config.toml
n_layer = 10
d_model = 192
n_experts = 16
experts_per_token = 1
d_expert = 480
d_shared_expert = 0
activation = "swiglu"
moe_layers = [1, 2, 3, 4, 5, 6, 7, 8, 9]
router_score = "sigmoid"
normalize_top_k = false
routed_scale = 1.0
balance_loss = 0.00157
balance_bias = true
init_std_router = 0.0157
lr_router = 0.00106
vocab_size = 24092
norm = "rmsnorm"
norm_eps = 1e-07
tie_embeddings = false
optimizer = "muon_variant"
lr = 0.0025
beta1 = 0.9
batch_tokens = 32768
seq_len = 512
train_tokens = 257200000
steps = 7850
dataset = "wikipedia_en"
Below are experts of layer 3 (counted from 0) of a mixture-of-experts language model. Rows are named router (the router's row for the expert), gate (a neuron's input weights, with its number), up (a neuron's input weights, with its number), down (a neuron's output weights, with its number) and show model dimensions 0-191. Each number is 128 + 24 x the weight over its row's rms, rounded and kept within 0 to 255. Numbers have three digits each.
After each expert's rows: "comes after" lists some tokens at least twice as common just before its tokens as in all text. This comes from a sample of Wikipedia text that the model never trained on. Tokens count by the router's weight.

# expert 15
router:168059097156162085133161117182164108107137135160107079107125067155094116115120121091114128142099149123140135102155157137119094106126128140159113158145139139101153162126157108132139129133151122148137076133132122131091137126082114134130139134108109109100112158140185150104119104122189156129137144133127122128142143158131149149114127117129092112137136091137137127087142124152129118161140134101092129146108114116136118157124127108142078103143159135169117138167121144113117133081114119137142145161131135097139139125120137149136074143137077142161160126121154180146098112133082164178
gate4:112161163205109133132117123148110150132106141103146151131130083153121095123181111158138119145113132146137073114139141125129119167110115152143133143119137128136126103160130116141144145138112152151093095134073111140182129162138070150110124195124152119150158111179094109137125123169157178121096113096147135155136117142173124119147141132103116118149157070151143126174132131130131117116135090131171138153112118171152135122143095127131119154144131162130127125105136121132159137161124131145136149144148102109122106106144146109154140123108064120145087179172130143131139130089139132164
up4:127105171124122064103109148114140150120149124156140127124135110136123107135133154135133140189089151111150149091130139147154166110137150190115107114132109112140144145131120132073099124159153146123103106110121122102095141130154130140081120100137154115164115139109098122125127104159099108108099097142090124155149114159106122144174112144095105073119155119157149111062127145118122161145106153144152171126102103137098160130123137160100120102071142119101128107095133188156114153127122126119136107134112165124187105147145128106138138124113153119125127135086098120103116183159139147100
down4:118120127120143084150124144132152158120110119125187154104133149126139156143124120075168097171124156123114147138104113126165139132162176099105128114078114109157117161136121145146163113155132132141160126133152133117123119131141137120143136132117136117113142186129097134109127140140119078136140161105060115123146105107090090162121123112122113144092134115124119137143104088132129117112152135095104111130120147086073090158126140157110112109108120092073119133087123144109187117081131127163159120127078117158132136148068094138174116104126086161122128143128110124166112117150135168107
comes after: ", ", "in ", "New ", "South ", "of ", "North "

# expert 3
router:181123094139145064199111108201138114124157121135092089088134078179126142127102104082117115140154156116119108094171162118135131127131128119158130180174151120083128109128146137135137126125128129151140111111136148106131109140126119146125133116124134065118131153118170161123125126099142129096103117125153112122167163156136124135121120131121084094153147129148135094101147127153141138179126142125098138119094136122131119141092112122146091140132156169156134107158113151145133119111086163116130160123127120110168128129115143108126083139129105124137114140116152166158111100162119174170
gate3:113150165109082132133129095167140083148111124100070120113130096132138136152126146138163129120125138114098081094120161163132129107143124151118131171110148139108175107095134113132117138063127129150105118135146197106139095176124131148114124123114164095104145147114128135110110091122123145126132137115094175130133165133152147141142126124165110122151181121129151132131132135092099136138104109118100121148118088092120152145121125117121082156124205138112187113098160146128126105110084130098160168086107113122108093138094106149145132137130156130124112128115161130176122135116160152137
up3:194118140123111147123098099143136080125148156094108108135161095147084133115120187142112142133149144120112120149092150117089091089117129140134166117082157132117129100101103142098133111114112157138129140168163113118097149110133128126114127141157129129086143118104111094155130122112151145140147116138161140138100091138155134110135145128140081118135107099119139146125086132145146121151192130137119103115158105096102133103123118122112080148113182090092141136093120140110096126157133119106161138114099079146119103129118134134105114099207138130142164148140137148189132113120181122128
down3:128171087119103088148086133114108176175139106120104138143133104152165126144096111134148148190175119147151156145093106108114135137153119121078109112152117112160101089131131128120109146144145111086121103154123135163149096141089119112134108117101137126127132102118124112169135143093131099120191135139137086108168180149160093151121114130147121150082125148131095131117112153137115091097097114102133155104161134124117131169113166111179099087122114106146162159107136135159118139138172152137126130126129128115123103145141146084119108147107103137151116115147162111075124114113140133171
comes after: "\n\n", "==", ".", "\n", "===", "="

# expert 5
router:168104087147160078175141139204141103107156129131098081092114080148132142142109138083109104161122169126116131098154168122096133120095135119143131160160140130097133113125126135104145106137124130147164100114122128136108100143093128119127146092134124111146127148101194152151116132117159151143123136152144149148152150144139102162093109123118101090133147098162162110084151132133116133171153121113104134113056117130130123141127121117151090105165148169132148122179089154161113102106138127137153119136146141107158123139127145138122103134122108156134153118116163167162122083142115151142
gate3:139163191132150068124099163117126141146176103095126124148102143128184143146092152121173112128142121155139123120122155122117110130124128114107129120141111104128172091136144146117108142131101132139102101121124161106093096169112144126121088146118136110185082141185130162131122063138071139100124107124119092112120145143134134129085104093124126145133144122147111082094117131146140109129110161146104144159128139139120148117133131120159117137158074156167114148117117116124129097138108116102149151105100162181121156109158175139152110101126136125134121099128171131158137120075094126111
up3:119172121135157104175164122134127143155127110110166145133136124124182107081140098128140127101100137089129125162086077081124198145129127120148177121096136092168154104098143130140140138135112183129127137109170168134128118159136118161152165154145135090135173135151145147119116113122124081091132132148125150183121123164160083137154152122105149134146152170144138128138117120138132106159151134147159117136116131110136106095148113132126121135092097089149128141142147134113164129142122147101120133118135145142114158128138113088169152165149115121156121179125182121093130150132115165142
down3:177091174106121140130164135098119129117135146110143141100098135138115129147137132171137117170141120167111140112084103129126130122141142095119104135105090140110141103145110122156127080129156121111165134141108163119142145143164139120124145063190126133139107141123169089140119107160146148152121088106145166124088128141144144159147122122137153129126135132140127111136144121106096109155088125153105119116087132142147199134087130139128149134153123140081135143148114136152108123095156115153161106075118148174123138135154116181076074162170150124150106138157135119163088129139129116096
comes after: "(", "born ", "–", ": ", "known ", "– "

# expert 9
router:197081109147184059175145134169183113099170110144090052112115065181113123101124093091115133128129150104106110114161178118088127112113134123154121147117154124098131146139145130142140121122127165152157087145136133114089113126097127135124139101107119111126143134107158166110098118101148132132109137145136151139158156142146138157109129110132082112135139115134118102110138138161119107171133136074098140122108096135142107141134115110148127119111137138137109164151103131137129133111095139147156127144146136090142112157117124143155091143126107139143161108126147157142134109129095157161
gate3:167102115086106116147138141127126136116155143166139118124173089132127109167120133104140134128160115117132143118080122128095131139139140105146133113107128125155133134132094123132127129101122130136122130126133100179108111094138151137142122127116138130101093064164158128188133142160093120145131122133133158169146143133135123097065130106128083085115073140126155139098117146088157146150109148120137139105075143115147146140139118114065139121099134093126137161125076116094151151106136115172110103140126161094081105123106157101088080094073148121125103141134136115152119180130158104136
up3:199090129142147126140088198109151107113150139185121112091122132136110159162092119128108175109169119127096113135081127126132162135142156180115198136162127115115157144153080137150140106082120124135119121123126130120151099121128179127154127121135116139144113096134168095111134154098130123141151107092136092134139167155117103107104140159081105082112122145103115152122116153108115106136147125147162122140114124104081100168151153116092118091138106143123177121114123134119118148119142091162142108117123150107090121180139142107111130096125127136131113120109133123141112165144144111128
down3:149128113119134152112169125095104133143123092137142140131093156154142169166139080097136124121154159098138135110091116116129117141142138075141113102125156140133126101075117106122102131092137124140118114123157110116084146125110129147115122100106116138106105150113120142132095145153145148123157165187144129133082176156160127184151081126146114142121185160100166145090121111164127094156144113167077132102162130174112105101117111146103145149114116176131102105093139115151132098127088115133131068169145137143144111117126144133140131158143138107105170124149090104103135126108147129105
comes after: ", ", ". ", "of ", "by ", "and ", ": "

# expert 4
router:162062090130158053146129119186163101108170136137101089126118076140089078129133110098123149121136111108113118104142177129119134111113146135152138131148167101080134159160145139122142140140128156165156103161070129112097100137093123146106142108125132147105110123114148130134115116118176114156130144153141124146146175141136138130133148103103102098151139088126139107079142141153106120171151150136120108132137108127145111168079132123145122107128114181144137121129110135147137130124098132116138107124146113085161112163117110141146099174119104122166140093130138159153123097146105149153
gate4:150155123132138150091148156111173120164108129125133113156124119100094122141152125058135093140129152118116125113101109159131130084136111143107123130145160154127155103107105101169129110105106137160130124123101120137113144189126188133160152130123112143178127118145127123107136106100112149105134124175128112109143124102144134080098098121110143102157159140071139106108178119128096121126190121144120118103116145096136172187124141143135125087120076116153118084086133181126133130109154097145166107130146125104118121096148116124155107161107114069149132105121101114114140103115128121126
up4:144147169086091140095138130134100127118107119146150139151095136128135156155140095155171156127133122128123108099130108153133111113114100129164143142162139138119155106144153131124101117096124144149135086119142132133122110157131160128118144148172128127152131177131151114085114131111117104161126141111108141128116137119126056109109104163132082150158163092089128101163058147117130121119123105129125189137138107118138142171127132162091091106094143145137150134145108117104143117137154189096111155168123130145123151101125107112129101162146095091135099103130053176121119126109123150086
down4:132088152086111110122165145180100110151144107116162098137123128167147149159144143143147149131123152145073100142132131116125155142068130151144143162157121081080113146132112163149138152162132158109095118147078080103156115120110113102106136148140100156144147109108140123117132166177149110083143085103117155133131122141147123103108136144103125142157147097131147127170142099120141153129151151111140116113155109107103160144101116142131104183101154115127114098146175123113111152126140140154167077129137074144114130095090155114139103134093129142138154127119122144138162147096150095154
comes after: "is ", "of ", "was ", "to ", "are ", "as "

# expert 14
router:181087118142161077152141116172164113118119121150098054093097098149128143107104115067128131158110146095109128082141138134115130139115120134146155159125151120106118146164124153130120097116145148135139069178123128082121113126116104164123155124100164112140111113125180149148112109106149135162119178123136142140152180146144112129117126134111099100114130141162117115077128131103117114169124148095134119132114116115117076155100122112139088130123110159140119132145105149127107115099114147111124119112140147091164117113142122142142096192123126125130145120155181170145128109160125155147
gate4:136102123145123142102118136151172088110136114160101166147163124119126132127177110101082129149158161148128149145123162119131139159147113141113118081136129115134110162111109134097104119121132158108143081170132117115123099128088153128133115132150134124172152132128135163136068122141139147142120177095188127137153128114142097126105107119126127158173137103110127115104159103141116097148160096163116168115107118139115089122177086079114115141155169121145098140094104137069104130113140129139124104136139162126117163145097132164119149096096098152075102136137143115125152172114159093120
up4:095112169124112141130137157132164121077128118115128144124138126109125115093159114086085110173117117140166155114134129154165117156157178111142148116158133121171123155136105129129132157122139100113117069177115092119113085105093146126110115121145147141146125125149133137128107143141163136111165154100146119137158173092170109107091114109106141151194137117116119105123128141166101114114154137140110136148144142120154117140163115129090098139151125132125080124132094123103102137143167163101109089103157162109139157118113114122115147113126112159068088127136076107139139191132094121119
down4:086089100121106135141143127103139128161119145152121133143149110181129136143118148135077117118138121160093150132102119189145131128085160129150129157130140141148142150201112132134167150161091160086137086119148121142105111157092171128140103149124159179160139116161132121191127156134164115125115149067133134146121101137125158114126094167122167136132116085123117090163132137095127127115119159140121128098111145145147117111141146147121188134113152142101070159127162129107106114108112152104117140096137138139110153140094098135136138148154103099126119107108127075119142115122154127127
comes after: "was ", "he ", "to ", "He ", "and ", "also "

# expert 13
router:179107114117187086164160131165161117102147120145112096120088090147078117113117082120106096144110128102118106101145138104107137145141131140185089143142160125095117100145151132122166113138116163161137083110124149119117133132096147133115141145109124069118121151126143133133136128093163159135127115137146123165175146167129083163127108098133095106108147133100144101098141127151129142151155137127113134161084104106138119150118079108164109093164146141131114145166112140154122135129160139154139130129136124109159104161116130147146095134123067151135174123153125167133142086157114152126
gate3:109152177127126153097111098118121120107130062110121147124098139128140156151148105143159145095116135167131146114124094133112122145174109116138140169094174090183131114145139081111130105205146126157110108149146180123093155121143136114097112123093144077125142131101122139150105157118139131160098087104128153138127137134156117119099140146144073148134113137142095136121136158157094094123102112177148117131133109115122117124131136130117134151092098143102153067151142100089132146162139148141107125129146157140136106122133124150091124138099109144169143122094166116112113138146092182137
up3:098120141121154117140081125140143144096118151083100130111155089117101122121082128133103151128133099151113137135106189120104137159152155117117151154104107130149153125114089117114154142126103122094178141118174154093132149143127117179103160150156110129148114088149128153135127185121100118167077147128068112137121100154115142137139143116162125118136117135131103112115132127139165152141127139155079110144154130106110121112157182102138161138099130130196140108148122117134127143115134065093147090140106115117119113101118110111137125114123141100071173152115126165120150102167163131134
down3:116135163126114076131136124111124121113106145115134153160129113127119128118161139155111148156151086099100142138161116113105157171098129178085095123175133106132139138119137111146154178121166119167128139121081124116170151122115115112096110124124153109111093139149130129150128135119124109094159136145143108120066136119148138097086136114141162130109139151098105162131109143131116116105141091120163103099112110103108113164146105127160145113124130133083112116138137151121123113055124142094125104143164124092129105062150161091122112103085145172087133170105106153086112149126170103134
comes after: ".", ": ", "°", "″", "′", "0"

# expert 7
router:172088111157161105161120113188164085126191133117099061095087059165099115130106120093096113148104129136112143105167156147124122135119109140162120137136154132083123127134146112155152109152133151143146102099101129125089117132090132137118157091098111111133122142147170152116122128122155133131111119163156133155162146145113118149124137090121114105132127116120134087106137141145140145176135158134108134160096119114143107153129121092157117130118118155151143138145120148136130094106130146113158128140136118088168120132115140148131102182130069114116142115109132165155102117161104167172
gate3:137131113142139147080116115153122138149119170134111113181135137073080145149146103131184109159117128146130172183144103134121129108136086114152142093112170091150091125134136169115141121128108146121078130111115095112096110142148108089141117118112110137141109129133112130118141133127103125076166167153148091124168136135122129124119127119146111169148170120124102146110152160159114138144127118129122092093088130129155124151161152158123123137094135088122124113120166133131152142137129102113120082128136124134103139130141121128124128168116153147176210133149073066149106095117107136114
up3:118126121123105104156128130120109116103115163120129160123130117111164104081154173130082137084122144119078159134151105162144122161124122172135137163127095129133125121153132150110120151122104108130137100157117122178124125129122103125120153153128139107152115118111166128136127138098120118148117138118151104144147110106111141130175115114128101143123090082179070137141103123094094082185180148125153096150125111100125080126113115133185106087136141141110145138136142116139123123157128171113094148096145084092108161096167094127104134154061150121142097158096111132138139143125119094107
down3:131044154088147181147131132106134144125150128100130124119131091118140123095083146100145163102121113131152125118147140132132120149090132157155095106127158140114135091159121125128148116122136142105121127057125104104113121108107079130146108121153134134136091167127158115117123117160134145129174158111114101106132117119135079094131134112109126138166118112138117154107136159078150093135155163146144166153161116138099119135155085152069153103163150105087163134133163118145133096135146155126101132159102106122117131087102092138146120166125104116154085146159140124123123100142116181120
comes after: "the ", "The ", "s ", "his ", "their ", "its "

# expert 2
router:186093101153160096162130122192153108107175137123104074111111082153131111118120132071117129152121157131122118122163170142133098123132104133158138173143166106085134133126154145121158155112114153140139084107119154100132126128122135118122161098127128069110123138110164130128108126105161151087103145153130123142157144193125109156124097109138113094153138136130131111082135116170136150148144128117126137140095138146158098126084131127146108140146175156163129115195113158125113102130107115135128147141139114101162128115123134108138088157128123108109153149152132142144159117130107169167
gate3:128159117172155140116109151124175125108097162120109119121159135128136069097142135095126115129150165130114122121102125132122110102104119136158123129147122148114086124101152091138138172130138133088140133118134067172116136125149152122175140111112148149184105113088132156112126132114089119127140134143109160125116041066131134143152159104129153115123146164140136156151096147123099116138155141089148067098120128127099102112118132103104106095132121132127140142132145078100153102125108120113145136148093157117153130131104121149158130103133198108120161111101093124136131105109084099144
up3:124090125162090074132118104086111156126086155090158167109092078090123095124147135154118126110128146123202125090154126154146116092134084129120112121125099165117141146117087135127110121119101170169122128145117122114127167134149126157117100145118103126112102114135134105144127111153118108134121101119099166122092101115148157121099122125124107181134078135121113094127114131134121147135123084142087088081136132131125157154172125131102184119131146150154118154098106141156133147136132110136126106128152097089081144157120127138114134091162104141155161095099117147097121151130144099096
down3:134159133142148086121100123149088181155174144114106148129125140145136151141147138120074120113104150110120127097129136168085073140138111145156138113188168130159131118100156144139124115132132166165125157096054129144135178123128136110059135158155123154142149130144135118120099082090131118147134094153125139146122086137143096140128126150163166121128123136103111097138130099116098137125127138112125133147149157126109142145148181178126150127118121119134090130074131099132084109140137127135108130083087187103121101102128101132129139148124131109091127126087111118102133099135147136130
comes after: "|", "\n", "| ", ")", " ", "|---|---|---|---|---|---|"

# expert 10
router:130088101130159109192130143187142122088165128152110081135120085146122140100115061094137111135140181128137113107141138132091090134129137103155108166138160136116141132151166129147164139135119125137130095150103179132132132125117142157107142108098138104129133144130142153125120117094173161125098130136154116132157124168129074158120133081108102108144144113119157103099131130139100133203150148118154109127080117116141121133087087110156081112104134160129144156191113137152114128131121118152133116126126122130171111162128100130134100144141107134120140128148125145134112115121110189146
gate3:169177092163126140137137113106157116100125135127112119098125103120116112083106139123102101152143117133157151123110109142109133086162124137106090132140114121136059121146091161125154097114131146121153134134135102165137144103083131128154115134119140128117105131131133136131125119125125119128165141122163118130161111164137174149127097095137129107136142139152094135152139140141163064156120165160115098116139107155184127142116124132133071093125117115095140149113108113180106162147118111145101082114111117101084118112109081141113143087087167140149157124125082094161073112143105174110
up3:151171130107148119153107107116161105123134119156107141123116122083132138110107095090163168132119120109133130151140108140148132140137134104130136140135141146142153121144114131143126116119114089151120138105108070166130149122073125125130128087139137125114054122106104112151124101137154145122134158156146101080149107097164139170145088130118118152145129169179085119134094159122131136106134090131095165143097150087157176130156177170112089092129121076130150124097157147157174149111142138145133133124134103081087140151112109119127091116179129142141115137150109151124149149164102123123
down3:159115134152145145142126173115106126107150125111114119152133112125137136138119126120179119161105115173101136107122106136117148107098164141124093074103106136161107129109126156136151164141132118130107116155107147126132189094125111159117130139107146115133133106104106153144112161150147134130132154116103115065138132110104087133136115133133172148099140103134174151109164123127094156137074171107126168121142109119098162105106141096072175118161159098179133101136151139174102152132099157093128112122120046110124111128112126128113136088143158156119157162102154125095125137139152144127
comes after: "- ", "| ", "• ", "Win ", "Succeeded ", "Preceded "

# expert 11
router:169093118124144083138138111185180121120164107138102093090090087140110122108122124089102122163098141105123122097150134120123140142097111124151119132152163120095123119143142119126139116140126158152150090135103187075109114146100112129132138101111129076113108127111150162127126155101172141114116145139144120181132130178128111144092140094103122105133144092138133102083125129127128141170131123116091116136078122116161103150123103104141121140140144164143142120167096163182113089115149152161128129160118130124160102114105121138137097142117085117152146107129151155149117089160127139186
gate3:139127148146137115098070133111103104131132151148141134139122101147102124074139094147188167109136123101137116134147141150095106132089107097113131150128123087118140147139119112125109136141137159177117139120073151056122117124118123094137141103139127146133138115144156094134094132129122179161107084093139140151144125129097119156079176106103109135111148082159113122057099145152135128137125173118124108161142126103125091141117159125092098138139129153124109090143126111143084109100143109123130117103168151130129124128093140147116079121117094117116117104064112142108091117126138150154
up3:115141163149157132100075105118091070132142129117139150159107112120120099095140113178130125099149136100108122116135125162098119123078142093110098140148111117137150177102106117097119118123111128113133123101101090079135138119122077110163136107130133132155167106128110134134118161130108101155098067092143141137125125144147132132114186121106086149134099117130117154082065112155123121117126147104115135140130141135126132137168141099104117144106138108106141101117139160141101161121135101105165146129143116122143157184101108137094154144107083112152096103055133119153089120149118135144
down3:105112145137082121101132107144090077078181107098138138123177111117159118126118172123120105143125141117136100107132148141158142124089126127123144132148095112141093110107129093151131157134104124110123101117127127120160125111124161087135073104144142150134095141104109100176101105117112107109122097105144122143154133113096118126104149144106134134160105120138119123119145144132056156167145111139140166093089142178132145097137132142176119125151131122160154166104143139164114117123141073145109071099115158135105154131136119084135142121099098168139139094121163145143098133093171138096
comes after: "| ", "0 ", "1 ", "–", " ", "2 "

# expert 1
router:174091138150155083160137099175135100101166114145115086097089103141121110151143099101113110146128145133135111118163162116130114142127111116145133144145178115078120109121150147116139124121117128147139104146116124121090122158083108140095141093095156130122123157116158141092128118107185121092128156133154131130128184126136103163107135125090102115123135128136138087081135110158126120157135125145100129140110111114143079161101115097147083124148137175143147113139137167145164104118102139146160157153145119111162112130112104152166139166160089113146133125105171141145103068155108158148
gate4:097085114117176127134069137115138147086120121092120103103064135127146111066131120111132141120130148132114145155113119057153115113138106117201109140099140075119133148150081092146127156116115093131095105140113105148159102119122133108092150175175103141129147154099101149090111151143124132166091165144124118147164141102108162115129138145155124152157118118126126123101121127114131134129128119139143131105161123126124125138112062156118109114154112081118092097127089137129183117155095122134109137150114113131124104107140112135111106179140131110118166136122162128126140123108157126147
up4:127133121142135151120088151127147165075161157117097129133152093146147074150120132106127116132150179107109113151128133108152129150090150136133155116187142105141130145102128121134152143139123113206129143124143152122179099102112113136086136145170139106120133146113114105102111123101145116166141136095103134096140111101179136133129138137153104141122130118115119155113109140173160080125148124125144136146136116082121120172123161164120103105133106139083061105146174109142147124123086128128124166158136110110120080141107139190158122133125134102163164122128154132114116138152076140130
down4:138120136099115161130161109157129150121153121129122137108114158172137113154133113136169140131137159149135092145126147126144083178120113150163136101166135144120140110145148158105138116155103132172119119193167143141139104125112138115126105120154138153079128138146158124167186178132131114097142147119136127093117176112177134176107134163168120152125129169088114155126108110098172103111127121094113107114125122141179116125104116116108153117153147114115084133106143123138141138152159096121097124147128119152092131131201127122115131108126138135164083072126128114099147114148089130170
comes after: ", ", ". ", "and ", "of ", "well ", "but "

# expert 8
router:207094109132171103144122143162184103097164128145087062103096061183113123118108139102111124146117175133108107096174154142114124120115108126164126171144149130108150127143143137136160107137146143152183084146103156121090110118131102137135140084097115111148125144112172182121116138107165134124126128127156126112175147151138117163117114103105128104133140102146149089086164141137126106169150168110120131136120102104121118156113112121167117126126134159149138128153102142142131122110102144115156121142110099112162099138124129138108109152140112123135154099131119142138128111125103133159
gate3:127100118144127131130122121130149139126140124128139116165151128146151131102113159084140106148101120131140102108122093110135099142133128111161110120126133126143093064151059059124144144127132124124139063140164124133112112119169157115159150142151122107125145157123160130134153160179106152130107154134159090131141106105109106147094141131112075104168125089134133110110165120148140117081126141188133131127135163084152130142096150128126142102091093148127129133146130111129121129132146100123104169127117100135097125093042129094113102140141134133127092085121143147107148113096099139178
up3:136093105106096152146101144132138138137123156149157116129086120112143142110089124128119099127132101109174115151131118139117149128148160088133136139118143141152100128177126111148142116093131138119133084111154083145135114110152120147135106102135139079119141118131138121139180149117149167111116150151132118141173137133139156056150097188110094123129101165125136106111128137118109148116132106170130143092116158121161124140133166144164119109106124155106137133106117108145118115124105103177148196159128169104089092127099107126084078080096158153145118073132150121136149153120139106174
down3:118144138117098144156136105142134142153122144128170080146136162143131151135163163107111120138110168137179134129157112139137113086119132152126126100105133113148123173176151128124149178117142121150079102121139133117162138090149153101122092167131079127183135152144122125097108157123098158177132131143126167128151172117154158100168135140132123111180101104117134144111122150127135147115139123133116107160097145121148148120085142114112105181108129162105129164161140151134098153088090110151135153103062130104118095149109141169151145091149121117134125117158142159089101143103125111112
comes after: "a ", "an ", "American ", "first ", "A ", "-"